Below are experts of layer 7 (counted from 0) of a mixture-of-experts language model. Rows are named router (the router's row for the expert), down (a neuron's output weights, with its number) and show model dimensions 0-159. Each number is 128 + 24 x the weight over its row's rms, rounded and kept within 0 to 255. Numbers have three digits each.
Before each expert's rows: a language model's description of what the expert responds to; "comes before" lists some tokens at least twice as common just after its tokens as in all text. This comes from a sample of Wikipedia text that the model never trained on. Tokens count by the router's weight.

# expert 52
Description: Sentence-ending punctuation. Periods, paragraph breaks, commas and clause joiners ending statements, such as a period after 1966, but, However, ).
comes before: " The", " He", " In", " It", "==", " This"
router:117124119138151180161088151169113104119108134159151131143086188098126106103106112099149070156135146136089138143131110116151090119127103114098075141132109092137162142151124166168172145128107122107136079111083142110123161123089132119122128101115110132117119127114098118158122128110096166163158095164141131152113131141148158076157145121157129143119129146149119116137160103130106120153132101106150160115125131114158154146083118106141109139090165110133121117116158095115152159143145088
down0:135111097098100135132107117100135117142086130142125098099096116168130135129148131158148146159126161122142108136101113139105141148146106090118105089134105121152133154079115110133142110081148186184125112150123033123172114120131137122121139147122143121132147129126142117153105138125128125118100099125168109150118183151127103134126182121137106118154124133095125109156100134134107115127099148133132132178140118126130127100124160169128129187110168105198107096139116115155150122145138166
down1:163092173126143100156136121090143180080117088140193103141099123158120139110123123179156128127119119123154110129127116111142127145117156134103137172130143117134152153137111115108123151147102134061108125106113140119106099174147140123142111115115104137144108068130133121146104171170110113139181102151142125111160125094085126149124143104114128110110130158155173123093170102126092130114135117130133170187128095088134159117121128105126101127159122125141166108106112143110104144125109146
down2:118121139156137138125145071134122160154141124164100149138125166128095160157081141123160112115110152076135120111123117185105180141115123113160151125118128152154095096145140172150179129160112130089148127141146143144130114129142120108096135095090092090128163174136121139162138099183121126131122161156067115115115113121131114095102150163100147128130160122142153091073110128149149128124117109115108116144133154093115104127120069121153107120126086148136157143121124138150125131133160118
down3:120150119158129130104149079146156154176086129138093121146103154134129133122124129100160088113137107070126105143106117136138134114113102169124136146100127113092130123122152100055155137132082147061101134124151137121144164100125182147128119088150135152094128120110139116154116118125112138185135165118154142087129085130152131115113118135133093131148133110138127147152146118153160151130129135133189162108127116127138182106085115115132096159114152124154103124083128115128156085126143116
down4:109136080150108160148148108098131134117138128137183129150096149157151090153158148153132121129119138117129161111107076147164135118119108156128116175119141121107115122070127132134095150130135168105110108167136133126175125096141165091118095069113121116123143098131161111158108143086153114126159123086126137120133148084201132129115141125134072086151116124107148132155139124091156126123134121134118129182130100094130112117121143109096111137086178132146123150127127144109157108143102131
down5:128143070132126120130118087125154129140136113197134115116123130130115068157103103083160117138107138089136113157155082112128146097134160152110125093096103119113118120096164121164133127148135155153158142111127084103146159113164151130127140099135130133129141121164111092176109145116101094156101138139126144147125124096160102120102158097132102107166126118123131129138133151114110134152093084143121155177127138104138163123091077140120093182107169116146108105138137135151156153129160149
down6:099120053136098156143070139169158106121119104082162102106111136144147142169158100141137150124122103107116114145102117132123135123124132168116125117082114102105115117112099112142157119140141154206131127152113153080116150131146137126126136118159147131139118139134106089145106148105093105157095089099146148189125120115132122152128168142158112131126129087142137116139090135101125143151132093107128121173157081130151112138169143160105150163100130102112132077148135109112124136108136137
down7:201135086109125152152099142154123116082214142109115086134148112124118122092110088114142117102128106111135119165166139139153133132123142151107138162074136133149108089105125124105138115175135122038172133124110154110128130118150137113104118133118148151126078151133140090118126124089108143105163123150138155156099079133146112153090119095146133110131135134117120140141154158138120154133151132151136133150135113084123141180139115114117124111158130121126152145128096140150111148124144103
down8:098175125165132132110105146128140084082172136137111129094114092112161131124163144161114102098145091124107089123174106113139153120075128099101134074157135121121141105131105158127132138076137112168106129094150144117115133157155137175099116155088163096140126133122151113111162130145105099147113122122121107166133116115181143150113133104130108150110114109115149089157142125124140165166194138111141148146124155103108118102126119135139141107136153137097140131130158108062135109141115113
down9:116135136110108141121157093085158152145115166117120101093148133098118108099117113135130123113121126114168132138133094140163111179131121146157131133098116125098099076150149118089152093112170130198130120146141146127095134133108150143145141100161146104120143155127148099129122089091142126149119186159133119078159152090143156102130122129145120142103131115162118156202093160157119166116104137162147150083155123120109137114129123132110134125143164133127105127099146141101185132122109098
down10:120145086120075190085093167149150119112134107132112148081142146110116127152144148122148165111122152140098170128140089130132138118168159128143151149113121142101130114106132116098096116083135170217099123129150115103094140135140147144166127129131131163114122125133156130084109113114129098144137096156118117169105137145126115112107138159081106158107084095146121145174103129146101166138114166167117141156145136161117102095168123138114147127141142132131160126156139112126109143142139126
down11:158088066141106202106132148152164085159095110139105107098135164104153147145135165144144143134156132124141139088128101143113127158138130175137114112135131140146122142088121106122154146137183133132133119126157158109095131138114172148105143133145162127107141150145132149092161106097093161157130143087091131121086131153135100112112099122119106127132094101131117142174102115135136161137135152118113127106158086193140137082156149150118123131107130100113132157086125128134107144157112112
down12:086104126126163084131130131143127095157136127153161104153168145135138114125157127145183127116131093119120122137154155068130105139093120144079147147140135082113163101147135088177117082144115107071125112107144157090133131137166129112100131148131157122132148118154150112139134126108127170091138130133171184150111141111101122140078138088163093128138146068124119165091090147141124132139162142118136148127103112108083124124123161166112124135101110110114152123144136150129118106113104127
down13:081141098155110188096086152172114118101096120118165104137136138159136121135153146111125111145126157131167127121108098155143146178104118131146130158067135119097151114132152126084122144085136129116127133144128149090148135096116148182123095134150152118151186129118157082114090139112146092141101153091150119169121148114164127139100167147133092102151128138125128118164117124122105135111087085129118148125128129112130158110098133124139107127070116098175126158126160157133147126122130132
down14:130132178133168071151173116103143182137111139095121151126147141115091122127105099129137130124090118128113161111179136112172148122180132113177145167116148133137129088150090108100133117136110072058126110136148113127118156130111132122119127133149140134109106144090093140079110150147150121106100111148141148096135098156120100137114105144125159155151107134140129125108157117138122119119095102137140141104128113095112117164131116149105122163171136128131179111122125109137176121086178143
down15:109148055144138153121075124153114122115143114125122137097126148132114142170120140151107125103138130093173109105122115168128090146139134131165088144094124133123153124089128145116140101111148137174141152153129146126131177119102152106135129114135162111139152110136127095119110124160152052105115090082120165122187129068166131140125167164149134112141139144138147128143124162109114130114140105108095154143184152107083130120155145181132124151128129161135123122108115123164132112151133139
down16:139150097177114157106094140138100122073134147120099103129135101146159126115149140089124115130107102143121119110113132146143155090103135086171145153134136137124109108123124123157153178125142126211135152158124167154148068191128136136103138159155143114112097158155167152105150121118154125139123142143108159122115137118124117156158092074137144147156118108102111129147106143116120121122156141132113129122111127175093127138119144145194146098137142166104140106098105117121111088117101147
down17:118162061127133140093112153150130077114112129146130131095125166113127154109132128133117114134115130127142133142094153117072110170124136131121106115081160090078143129091167125106127155120144190184149133149125120146111168101161105133148120109141170137109133128116179072103118113119158092144138146122107112117146129113132138148116172122156097097161152131117078142191115104143117135129127139113118147118141156130123145104155093107122135145111074146135087112124132126101152119127102153
down18:149108076148167133124111145157119109134160139132128119148133143095148092163120112169151141116125128103177129147170056142139132135148099130110130175117080101098113100135161164132127087136114114023149113134100097124091165105125126177127105105122129118164115128161140155149142125116107130116137101125143126118096119127131133064111139136134124137141135126152119133124162116129140147126135111080155161137133108125104143097119100104115127131147176132127150166121131131125121114137185116
down19:147160203122116096148153128079125126120150164100123158142116133098130128119094102142127128121113125121100163111124155099180146168170166106141137151151090157136116114143106148076150153122121090066166107155158116144143137105149098121143114115126103148121067113112124124106113126138116110105173120194136149153121107112147153116141120108114131138146152121114090111097156135148138136118101133159112151147154131126116163149116074108128161140139147127114123121126168078122122117104110099
down20:089123104168159088097107144101106149143128161143173120130182127131131136142127156140154112103136154144163163168152109158133130134142102103149115113153112098134112154097120153152123123088111106073127111138133130140130130103098121131117153121114120084148151194100152139113139132112145119153105155153154118097137165112124132096116119149116135071102089137097172140145149145122167155128121155110147153096126138109125157130157127135090141101133138173085136127108175119123159130063096112
down21:122158174119144107163160186089084136094122146113092144096141145094105144134115145118124143128142124142146128143173141148104162119151146148151089155105143107130113120144152163115131128119136105127113150163158118133130159125093086113132154133094106160138117139116137136098103143113135137109163142138118156103098132111103123110122125118150135141152103090149141117094172121164171127143135128122130130087179153168123139127161141112109162101129069207069163117127164129107117115103127155
down22:118138065152131140137065159134175111099118157096108104134114102158131140115138138121107143169140131132163097114147145124123137150110161117148129090167105107117085107108129128119138175080137163230119149132105126137115145128127145131111171113175151128120139126119172107151168091141118118120124139116135148168110173130115164135150172140103101110101127134146138131159097173106112138125135144121103161147135165124114077122119133153135129155118139118114125088117149141127134135098131139
down23:099127057146160128084109120150103095171142138155111109095179133152118148169135142139121120126132078103124098130115100144081111131123122149165119080089165086121151132105142118167135117140150110171161146157139137109127136094112154152143118171140155103127171103163118150119105144107130086172159112093114128132167169062121122088111122192130108134138131151119127091146135112119118137094116103111154140129142132125103153146133125133129098135120124122147149128121129141102126103133106113
down24:142065106138127117114130176156108113142128109099157120122125106094096118138171128142142138112104129146111125128090153179157146077104149145141105129172109127104122100116112102130116137138113110168114083165163148138137133148119158096123133166136136103096143118113109136178143126159110111137129139129131154155084130128104123150115085174118115148106104114089111149139094117135130167117114168098126132102127103166152097122196170172163129102149135150149133155130151142183114114138129154
down25:162071067148117114095071185142111083125145147150105112106149119110106125093166125128102146158148158149156127140135129138103138100133151148163151106122119126117069118102092126127152154119123123187158124147189110115116111201142142147163118158163097117107144107118103149124116124105136146165130125122114113119124119179142124133135128114134153156141130091151133116119078139120160143111118120150121118124109128159117112155162137118113147069157114144123170103129139119124103113122148124
down26:165148165130127117140125112138102159131150103138100135139093127104130123153140150150095102093122162135130119133137154118162150134121122144122159145116146101161139123136122118116109145117095099032170111097162161146156115187162156116104069147113116132112118093159140092143133122151144122080138116105126105165147086141140110146148186100158141143145136132170153123106150129108090118068171094136116130145114115117126105147130115135164127100105111105125118155121119119144140147152115167
down27:119130154132178138145131098133101132121106148139162133185080098098152098104148081132164122105148156090128143172168146114116140165136141142136109128140115160160119124138095161106091131139118123099104158137129108146115100128101111139085065134124094125156112124153120140105160154134152155116119162139075114126139123122097109113122135163157129113128083121127146131107132119093158065137113178099137102087127115118128113140137145118146119113156103124078159120115092163127161137111152168

# expert 59
Description: Digits in dates and tables. Number tokens for days, years and statistics in tables and date lists, such as July 29, 2/16/1931, 2012.
comes before: " |", ",", "–", " |\n", ".", ")"
router:119122109149137181145092187129107112148108116171153146117099151085117116129138118091148111157145145174101136127130124119137128092120108108114112142166089105137126129160124159161137136142128077096146103122101145103118128111105105134103123113121120126150099132119092118140132116098106163143155128161148143140142121127154130103150171096152161140116118142191102100117137121151105104150143087127120154121077113162147139163091095086184127096072159105134160091116148116149130136159148120
down0:155139125146114095132125142135143140184149135142134121132115074122124129080124101110125168090161116123088157126104133167126152132114161151130123093163089166117100148114171132128090126143133126125111097136208136140166093158107134141121116135126141123117127138165101165100162106128122122119128151124150118081104129114153153142105096125090102130139108167165111104136183160137118164111138139125127141138152129144130098153120116066114150145108130160119129172136127139054126109168136132
down1:095128140115097110120148098111110127179131132175151125122149160149123097165095138157132095118089122153129170069145093130113116117161127151145140172169121125180168140111120142156114114101124114123149138132124123142101114124109094124109116156111099139111150087097119161115131081120135119121152080109142117104100116152127120119124139109154128123174138108130124119130104119143102168143074169134137107152095131092121148151121150136119149096131104166128160160135165201153145152107128081
down2:129184140131120127160150116110139124127098045094111142152116100100138144135153111101109145140118108102091130120114135101149137155121132121116121148148175104145111178144096182154130110157095128110138171135117141100142154175128089114112130127147149088152092096155136108117093151118125158137119123105161090142132140166109154079137123098158169142143100119122108089156119117147124090137102108116158089176111123120135118148150147101131129125178085103133147116113146137149134115122098099
down3:066141155126110153171156091121119153168093088130135147137123151108111143178128121149167139154137146077135100134141103144127108130120124167119085141120137129170141125153092106133105114112140118064114107099120172081111103102111129158092176090123153116135105147102148131120125131126142110109141127124121118097138142154128071132119132191112136146158117115106144138092142063145112126153103129134118124134128090136105103098118164119131137151137060148129139099115126138138147116155146133
down4:134138115134135143106141101092137076127115187135132139119147125115136146142093134147110119098122121111135082157160156128090080101101113080152145116140169137117113100115137111157095084109195129112107120150171122113133194123104150088135132136154145135091135148112109120085108129142107113145112134100125128144105148133129129159114135111139099121142083107088144139119120141093141158117122139124111166137195083114133138128181170123125138110155150133156181129128134148121145150127175131
down5:124139161149105113152098148123127122147100134142132102104139157110089086126111143141132143089124130152138116118107136142088103131111079120084111127173118084129094132096149092146180130163142112174154147128107148137109118143147148153140166136121104132152131145141099136110163173152123148113164112144101138126095093114123100116168106115153124110091136063124170102153080081110183139129182145128116141132145135151125155130128137138159115115152159162095141099116083100129109108129114130
down6:098148154114104146103142085125100112134104126122150149168119155106107126122140144147132130160117148106135140120125122111119145154140079127215104147135147116107118109139119144130101145115121129079149137120168095103132139088117160131128146131160131102133104139119152143153112149118129142149190126095131122134113108146157137115107090164127163152129145090152152131119096114127136134132090120112166125130059137108091125127186153133206153116162125155129103099140120150185106133119140085
down7:134148162077093091150144141109139121144143130169100144112139173115125116107150182133126101100103156133062113168119128116116100130160108101118140140115111128122149175143103131111054147118149127128100100146109145096120099119152146110147104150131132111108140161129108107110133142137127111166134126141134123167080155113175120116140150117107171159098087103101074120148144122140106146092092109153128111131133109092145091113139133125122143168112118162150169115153120128135138113122143066
down8:088142196114147166121183105122127162134113144144133149110111105094127077173133129084132146161131133127109139103061116087129129101128113117102084114116105144120130087113144152158115144150120113138168113139130171161150152124122122144126142103138136140159131138149125124167173149107111121147137174133117094144074131145153143156132130127141148116101094110160124130123124110117121105149137132095093141136094075118097120121123113102111166091119096084161095091154151110112140138143100106
down9:088162117122111171137122119154126117110137140138126122140126105130154125105098162116133119109129158153158179125143117105149124152160121138146110141151152169167159090156108116129136152138102115143074115108109127143092093101101132118124132102110106109102142141103105152141102146113122117165135158106118103061164109127135131116148086129090147144156157160147106121117139145127145147116141189166172145116140163139133173164085141119129112112136149126097086059119129136175124166124147161
down10:132136125111133124127134099080131140154142126129175146112141174142107138105144123147091112153149121118167158128120156119138066128144147111099131156115135145071105109090096152090089161122118132107139094157156098139095122120131167139102123159124171122142119135139116153103132152120123166145162146103124125127088156174152130129163144132119107168153126087132103145170109113108158145146147137103176110160139076085118088112143103156155132102152129168126119158113108151105098103102157128
down11:156120109149092093113171169130132142124138154140122071104127107103161098106177128111121126154105154089116137104057138142128138133119139114138146110130131156150151121103111116136122159144147127127167164149149170108122177131104103102107127150127129100095132121176128128117102126134140131166134125090118169161069114132130177129118105115181141120138110120149116108137092068122137152106129141143115161161111143127095105128155103156087118101152169122143100088116145117109144101135096117
down12:152137132110112140102185123092152156131098140154151106105134155135115110142119134146140086108110135105119092131154126157155134117149106136117093194110077125136121132117103124122132129151140147088148130120073117143150127129137122124134126134110154178182112105156125160154159147168135142139210100106128132161121131095109139124123168125123140141093132132120128134152123136147101092121117131116145096118118094108147077132068075128110132128105107149144161134130072170159103127090130140
down13:145171181141142149164091132104131141151099125128088104155133137144123136136124158140124123116138129148110081125161147114152088150102130156080136107089118090124151128146112106120163118153109127135087145100133134150126126151175137086138125092104129164145150132076171115124115150186118155093119139113141124178127123131103109103131133130124106139085115124110076086099147136118134100114135150090095098102142132126144140134165105135115122108082092125168134173157123106149127068112147125
down14:081128142129134111126160173152119121112055138140118107109115114132146093171126096123147157103137117132117133127112121101108131130132128184153125145135142113133164085126106146135161146118115167096162148080123153145097149123083150118175124120106138096150157123140122112122113155092088158139120176154121106141138139172121142128104089143114104115156123147116115124105103142119118168089134071127132118125153130101145180157136152127141097138097123111153105127087136117116080057121117141
down15:149144204074116115092159145068151182119140177138141155109118097163143141121130134144122143098097121131147102145137151138148129131083144143125148148109102141147127120121146114125087131100136127125112104077118166110136100100156073105172138122153109132114121154127172117144136151163119113109144116144112094141106108085150086120100147134072105127103142134098122126125142162118147101137148160087105102131164132135139123122129125137082149118106088090121106143169134132108105106102130133
down16:129125108132132124123177123112134107164081103145117106112134144133104125147117153063126089102101148118123128093100145140156134122165124126130143158160138147140151133137117079080080121164197107090130148095093156134172117121139129096164127135155134112160104105104136144120097119140186144089144150127164148116109118167140160140119141108152140097129138134137112117123156103136130105106107156145134114134128092154123125160135119119129122089163132128145119173162085156149131139074180138
down17:122144096117134160131115160161149117157087142125094113107173112104106140142181110120115169140105136112100124111147119133126177125159145117138147126149132093145123128146092140132142124113118114112116109137133130118132107122080153109094107128166099129120144110150142135105147137147136135115157157149143131147106110120147160142086100113111157097089100126167151174179111139109128191117122155096142132143125111101127133105078145135164124109140191124141095171112098103094192110173092102
down18:095124107131142151110155132121089103183126117111123086127143107130131117104150149129154163099139135103174115128122120148088115116081139126093138106124125139099153112128175145106112136133148119111118138124128107124094125108139125156141167114123100132156150119113106161114166149137095095137122112092132131091080172155104123130148088122140113175094129097103130144116112095147136149124146117149085174122141075166162114091143173138141118131153173136171154158083146088085135115139138173
down19:126132117112133108170115105090135124115133105145156115133130108141120134107127149185138133060139115134119137135152154136153124154100096124150114118106141107159109121144129138108062129116144136181082110127128157112166089118144133109163150099114152103123132119137174117123130086142125110063138129114164120142144158123101115144093111163050085163100124147135120140142126119132173158122088199102136142107130103097144141128175107155134133125134108140115141146108097094150141139125121120
down20:168119120149135141124158101151100138095130084089087133114148127114175145144094113134124113148120137097112132120101115103126121102112173106149187129152176143155095151120085067104144101141131115122089085133142106091198149097133118120097107126158135143143140141140141136110108152113147081152126141100143098153157153108166119114127113151105115117104097106127159126153146138152111130123106147150150106150135108123136106128142141130096127145146149129176125091133140200139105123173130106
down21:137118152128107125109184117095160171135082133128157147103121160102128143153103164083119158137128112162126132123096167096118122091122095117137155171160146120092102101125123134096106141102135111107155127132115130121144138116098099121104182099125129193089126122112109108162120110149127127098149113167164107143136118156101206097156151147114084105148111110100127147139067135116113175126148142117105123115114130138119123154144124127124138125116152121091158131132113163131163096142154115
down22:075152157107120103117145144119173177154137157123113151101120162114105102138085104084162138104162127119146106158106143140107161156100109149162177115127110130108101126120135123157143145120082121075109132132102144133120143121136099125168176106144157117111118150129106127134136175104140120127163135108112160106153157097118141139097157134101107116168152104114097156101111105100054158123147145112137126105102152126114135127133129138141126102122097135151128141096146141099143066130079142
down23:060135103170165135166118153181066103141159126104077115103145150200135173129131152155116126138108134093119158133132081082154131104124132137124144135156120118130117135097107108109111128154089104156121146126137130115186133141151125141129109141156148075192125158115138117148109143139106101108147105122095110171138166119161154152117144110120137152148115092107151107138105141122150123155144113137118127112108153105116110113138095134146113127102114113094133130135134156150102123155102147
down24:134112161130108094087093147074100135159114126182147120114102114072127109160154126138124106051167138127099140101126157162169169118117097091109107128151101127142093112158134154118115101153140146037139149109129146119137122164166160146157130170158135129139093104133140106160107118126146135111107137134134147135153112127104140100098148120116120133125146152173143102114121106111134097103166130118129125158139106123140106100144124133147127119143149111107140168114104107165132097121113122
down25:167105084164115125139145144159084070165086103123137106152128136128116141130124097086112127140119112113114155073114132121154120112130123131114144145161117121122141111134116082122145129123138084065136099120120137120164174118105153145085102131123107109139098131164110143120136147071119149124165132148127162144110157177112150114133147122178132118144132136150106111119126102155082119119139100140170131139078081140125115127122108131160117134153177148126146088093127162173152165135142117
down26:136115138128149101181134120107136109141100080101109149111116135114132139138143155147113145105071132112125125137151128166158145152150088149150149129122125099142110181143163124130091151109126111067116115140138171151181151122082126101125133116104141099097111102148163075110081148125124119127115160099180120151121125146107145089137148126130132138070145141144078113164136140150101124149130137117149148157124135103157109134150086138148096112149082157118151089133169125155124139139095125
down27:104135113115143111134108148114074143122162124128138158088106142140128159142147126072151148119126128119153090132121143136156145097131128145189130143105071137105115124109126134140116116157121142165102121164069111119160116111139063132115161144116137167160114169113125149126093130082146156101139123110131092133098134176120131127154150125135073141124097142122151131164124114102160100133151162111091093108088162171149099169102107121150092121117130120117112141147123128137133071136148133

# expert 57
Description: Clause-boundary commas. Commas after introductory phrases or before quotations (Then, / In 1910, / said,) and subordinators such as when, while, which, because.
comes before: " the", " he", " a", " and", " it", " which"
router:128115117168148156160089139159097106112090120143140135153100160095111095103115143087166087164154153142074143135114093097159085105155090121118064142146102101136159158131094178139144163137103109108131127111122147124110147139092150105121112105120084149128119112106104137148154102115115147142160113169147151147132105147164160093164119127144139143122130131154126121130133101151104113146124116087127158095114130109161147142112098100151102107105157131165136116127148107125144160159160099
down0:125139089136117136118105123113106146154134116133086160125123199143113121126108099143083111133102123112124095088100162143088119151112133122173106082105142110141105142131127141133124091146140094145122168133157164123166163091179124084117153130106111115108167117117110105113128145147175157090106162107092130122134134124144134080122123153154112124144135129146086141118108176138137144126133136082134103133168179094128104175152139143148114093099089124101143130112180154115121113121128137
down1:176110120065138087163151098117090151185143131134122117121136118123110132144113138146168115125115145150139147076171140151109108152140134137153065145119118115151143175131127127150131121180128113090167111097120151127086158142123151146122124107129138172154122137154144119125099089103149146121072172130138115093114119113096122117119155149130149114116103094125131141148126166149093100086132116132092142138131104108154130144127137076144140165100101127154117113157134088152170117165119130
down2:175147156108130160153140109164170109124094114060098138114110121144105148157131145101133123081126129144069132121103129115121148107112136128154117149108111150123139110106103087117153148123117142164129153131084130152106141117155147124121133124156121175165133096130105128169132171119124123116120144136124084128155155079177054158124128153105095134126114129124138134105097148094060100193144121094169125113146121151136127109158108147118124118114111118125133129134112150111126124165152117
down3:124100153109159086115136143103124142180124112173170082145148156131114118156110084154162121134185143105135115131144150143136108129090150141108097119119094115127154146158113109156162104133090136112112139075098143119102128101146126138144133114131086107138160116135152118135118100107142161119121133129167199107124120173117106118111160052123146148164148104133108122088121128140094129120152098149135137152102136150088146096085110156108157158098119151138110127139120133110116158111148135
down4:177122148126157116130089117093129123160142137113076149110183126099132135139160145119160108169124163185106119148166182113090137096171169119111138101142132126129097101131110100105118087140134142158120130117119091136113144102123123133113084115135110171127095093124150172139106119116140134111161144151126114158093122119111137129108158180112131146132135130125090152138163168116143074096079120124143148130130129125126114107121116151083129122174145127153133152103152155156093145089133136
down5:136092171095136144085136112108169134093113144144119123113139122110124120114095109150132138146163077093164111154098131138094110112107113110107097112081093102106115113165153115116149132128103150168134123189120090137145142096142105153136141150141057121109133149097116111150147155125138183148105118092130112140118116167115070136124114109115127143130159130101125152104114125158143135141090125158155111173140166148121117150111117135132123118121155157165109164125140130099125059119154151
down6:108157101110101142155131139118100142151114117130106131083134094138147151147141140144105131165093132099102139097138139144120142158092157110141139076144153145091130134120133125155090116140160168195097094112139104153131130104106139146162139132135166110162122110133128140116078127116100125160134133098118100126110177094128115160102097169136101124125114143101134139154131129078161137172125169096160160154154132166147130095152175176126133102156111148095158109113172130120101130144114119
down7:086167065125114180125078156193109070117155111152127131152112126094119086114191113117110115163113144121132138090111143178099107119104142110145124109151142111106158120076132103128119135118138142168153127121167098130148134136102135145156160158146146104119135137159124073114155130137094092135120115143104133136103136119107111145093166123138153121122151168129125112157103137135144143138141164112118113164139147155141165103137102146148100103119127142084132113095153132141106131117108158
down8:109109105097151139125129139093099107141144128126129134139121120148115124154120107160115127094117128077152114105106145139122122125129108101129163079114138137121121146145173145120066133129105186191112153142155109139106128114106117142136137173141167102142137123147138158126146114100136171082149142093107149192115149182120116159133092077133130118123136137149121138127113150131169117092164094118154107138124119106065116133124121173103136112134172148138139134106135156120077119100146172
down9:166137129130106159109095160170161092096145106139097081092118154125141125164162144105116150142170133149112114158120111171133141085132132145142140129101154119112070121116137100118114125096128164176127149157139127112109154115156102107118169105111126156106134157098139137129108132133137092172120131086104128143143155128143139135089157097139124153063119162113094101149105114100085175150118098141132163139155082147115142090112151144116120118107120133141093119153095152148116116162120116
down10:105132159137067103113156158096100115138131113181168140186145128166152122116132124114092160118144096100142091158109134079090123119085100104138115109183135122133119158152117153164131124095112138167158133126127141146110100172148104116133120133112158100165157103142136143083142118142147156105163084134115112132166149168101126141131071100151104082141174123134117139159126119145103124121127141152139131122093145124126136145148165144115135122125099118108087137133147105144106124105095122
down11:095150119132108141133127121150136145178126162116116132129112125189138109131164139085137129106159106122119154137133117166140147155118082102133122139091166159124155140154138194126100131158127109113077115148128120167101158141093136106091150107113152150111093122137126111152059131110074062114160109146123161092093183115134122107127103141118147142159094133110150122116128132152129156132145146123129148102172123150137142142100150133096133130136126118089155127130127082138112120102159161
down12:127078075103104164110066173167146107120118126109125110112148175134136148151173125115080154143122150107111142117101176126082140119136160138076124104128125112118124133104132136141107135103126157209122126150135102125163166148130141122132136170135128147152130130136119116109103115142139107148088124136144116133137130136144167128130137138139152193137147104124074133154097139130112119140129126120091113171110104137157099132151142129107118127098117169101101127157162118099097116144119071
down13:156160078166121134169089130154094131121157135140106132145135149140157136143130160122122183099076132115121100110104159134091109126115109104132147124145165125097119106097093136106127154129141152123177145116177090130174140199132166091110135105104132127149095117148127151102147120128131147144183139153123169121092116106131122076116116139134110137132085133161140105161132131112105095121138155084118139115127129122133122110145130110154112114113124116076144092123092126074143115139095137
down14:103071151125139142121095101064194155136095177151131115140126143156140132115127147143149122132140101123147184114138115122110137153131128122137124162153105135189093139166160103107100131107112150103150116131118171120126065099128088127094089108141135127098114126128132089137132121138173098110109092132106104128116149120154157110108139116117116134154107171163102130134104153163107130091136112165139125138125148147080159113101130125138137137128123108131180119085138131127140112081117158
down15:075136129140109133114126089125124166097144139154121151137132121160140142107094121127120140119141142120090105147136140162131153156062125139137123124107151091133152136116105154136150105150098133172133172103117092152147137140176158143146147138104122147128141135135107075173103152137123146079067130098161115162120086144109126122106178120108136104130199113139117129117104107102111164150148107109138116105106111168123101142111155135132113145126073141097126140151097105135099116149179118
down16:149129174141123161148142084137132148133127090100105169093148132131109148137152145139136152151099148144137122145129104112104063095147120095178125127142135116126116113077098140140103136144164148105106138121130140146159143156106134165113130150149105179125118151121125132132145162108141105173112124105136102143144165102177118087137063177151108166122068121107154128141121133110135118148105161129135121095159108085156079150145118130131094134127141117150176140121141134103147119126086107
down17:107123148077119112088079121078115114133134123155104139153119121107112121121071079127095141137118111135132142138134109102183125125129137118140136111149153108158171135115103156135131128163167064100158119111106113123125130170144155140087144137128144140099086119154092152117169148148106140102127168136156131082142116096110108105137122123149123123152108101135164125141176128166139114145133133107163092095076144143135143194129155121149111105127132124091172125122122084120144136127116105
down18:116118085142130135119127110097135134166124133151145117161163141153105146125128112164103117109172122077137167111149116139143123131138150165111094159104110093131111157117156103105135093122108160158143120121101142105104107084128086088123138103110127145130157146104140101158131095154174151089151070131130135154105127157108138128185185079121169103122174132111122118113109136162107110097121098136142123146156141130127147131116177115104127152114139112127099163118164124148132181086133143
down19:111160147121101101095181166094135135149125128128152123139140155130115137097114111113123093120140118136149110153175122101157112113128148127092131132109138137144139131138161107139138124119081098021119124098109181121146155102164118126107161120137118157113126123159141136099147128128134114134127154130173137107165136112096115105172151119102131102157084093151171165088157144146114094125167140126125122082139116095154128160140128096132122144082108125141152151131107139132153116144162093
down20:139163146125129147116129144105160144118123120128085135147105101122178127133138097103094134173113178112169116120160164115124140123120132148131139112124179128115111143108122123111149122105157114194110136124098108132147139104119135156099213116117152197155115088153153102101110156149113099148110173107104084110139116117141099166126139153098152126103131139143111120117132133107136080150153128146105108168144135129163114114123113164113134159127104107093094115151094106119136124157129085
down21:088105105123117113131107160124095112159115124113141132129144131088096118129130094097135109114114090133136119131107123077153142110120109172093137113163119131130090127217163108140095145153112101153131141133122157082111118127123120130099136152132166063158150096150154123134161072142172175105166118170111142115089103122106148144116137102159111155144118152132123151143105175106126125127127123141146126146081157118103142120112165126120134110134142143140115133128156181128103143099109156
down22:134089164098156091108148139113156137132152144106127133136145122100099102122127115165171111117129101116157137094139096126124147104159118160153151178124071114115147091146172122131119119136118127054147097113104119113095115115129089124117105128126160088078120134095149140118133148139166143140137087087178148122126116131111141121139111114117116112109084128108156150126106156131165131132127119150131114121119174135104170172117144090154142164104125146155186120134121166170151121104161131
down23:090157159102174126125147159124126145086126089102112150158118080164124128142083135126148113095097139131129136136144115145126172089092112120135128151117148102156081133149152107140139102107139142124115073104118143133114120099078107124121152108129142132133109174184132128142112126136129170146109124092142111117128127083125084136143126156153112122103134136101112112091189108086108133141115140128145108147109103165139109124130138147105124148149082182149163134157093111172134109079124153
down24:152099069090092143087082171168135126127104122085117124105094156140127138158145105121141143109082160121111114107121098143088119120142141151176128139107133138107092130113153128141098127149161146183121108153131165151131124097135143145108141135148147125100156115087125127130106167105147131137133074083142131118111139153129150152107136199123089179115123115102098127138122160105125166155099145134121138133166146137143091126152130139132116145119119144163150145141175173103120106148122125
down25:151141127133113161119099141124116133122159114123118152113152112107124172119166123099065147180118132157131120127150151134141123074112155129116146088109078143118144147119132090127142157080147145191133079161132117104104147136122092133141181136116149126108170088110144099112135100161119109151114113110111124165129185139137110152133101190106134119102109109105092119153102139093079165117155135132118139139128121114155148136178178162121138128116125124132114138137152134149120118153102140
down26:142158143105180094108107136100094132158145144083165074166109116088138100164139140173137101107111124124137138157153085117123116114123112091129120091123121112114127100119131124120100117167144154124104154085164113079105116152115152171114119164159147124109156145125107141114139117149121117197130175113122126141111114067132129115137123126091094114128098119146175132100127156123144092143173151097103146116137111119128127115177128134146120115111149162094136109119172134132101110153132153
down27:135128206105136081109152144089182152103130133117157145128141085108156082122142134124132109137172092134120153136150122094119159150098154077124110193105158132149149100128093142106143127110135099116117138095114134130147132155118119107126117146142130158135091150135117106087140185130135133180143172105137065130106122096144101096136117097146120152145090130100155128093144144108138122130135122117140148146091182135139143155127130118121125148160147127099117138098099125130138130105120091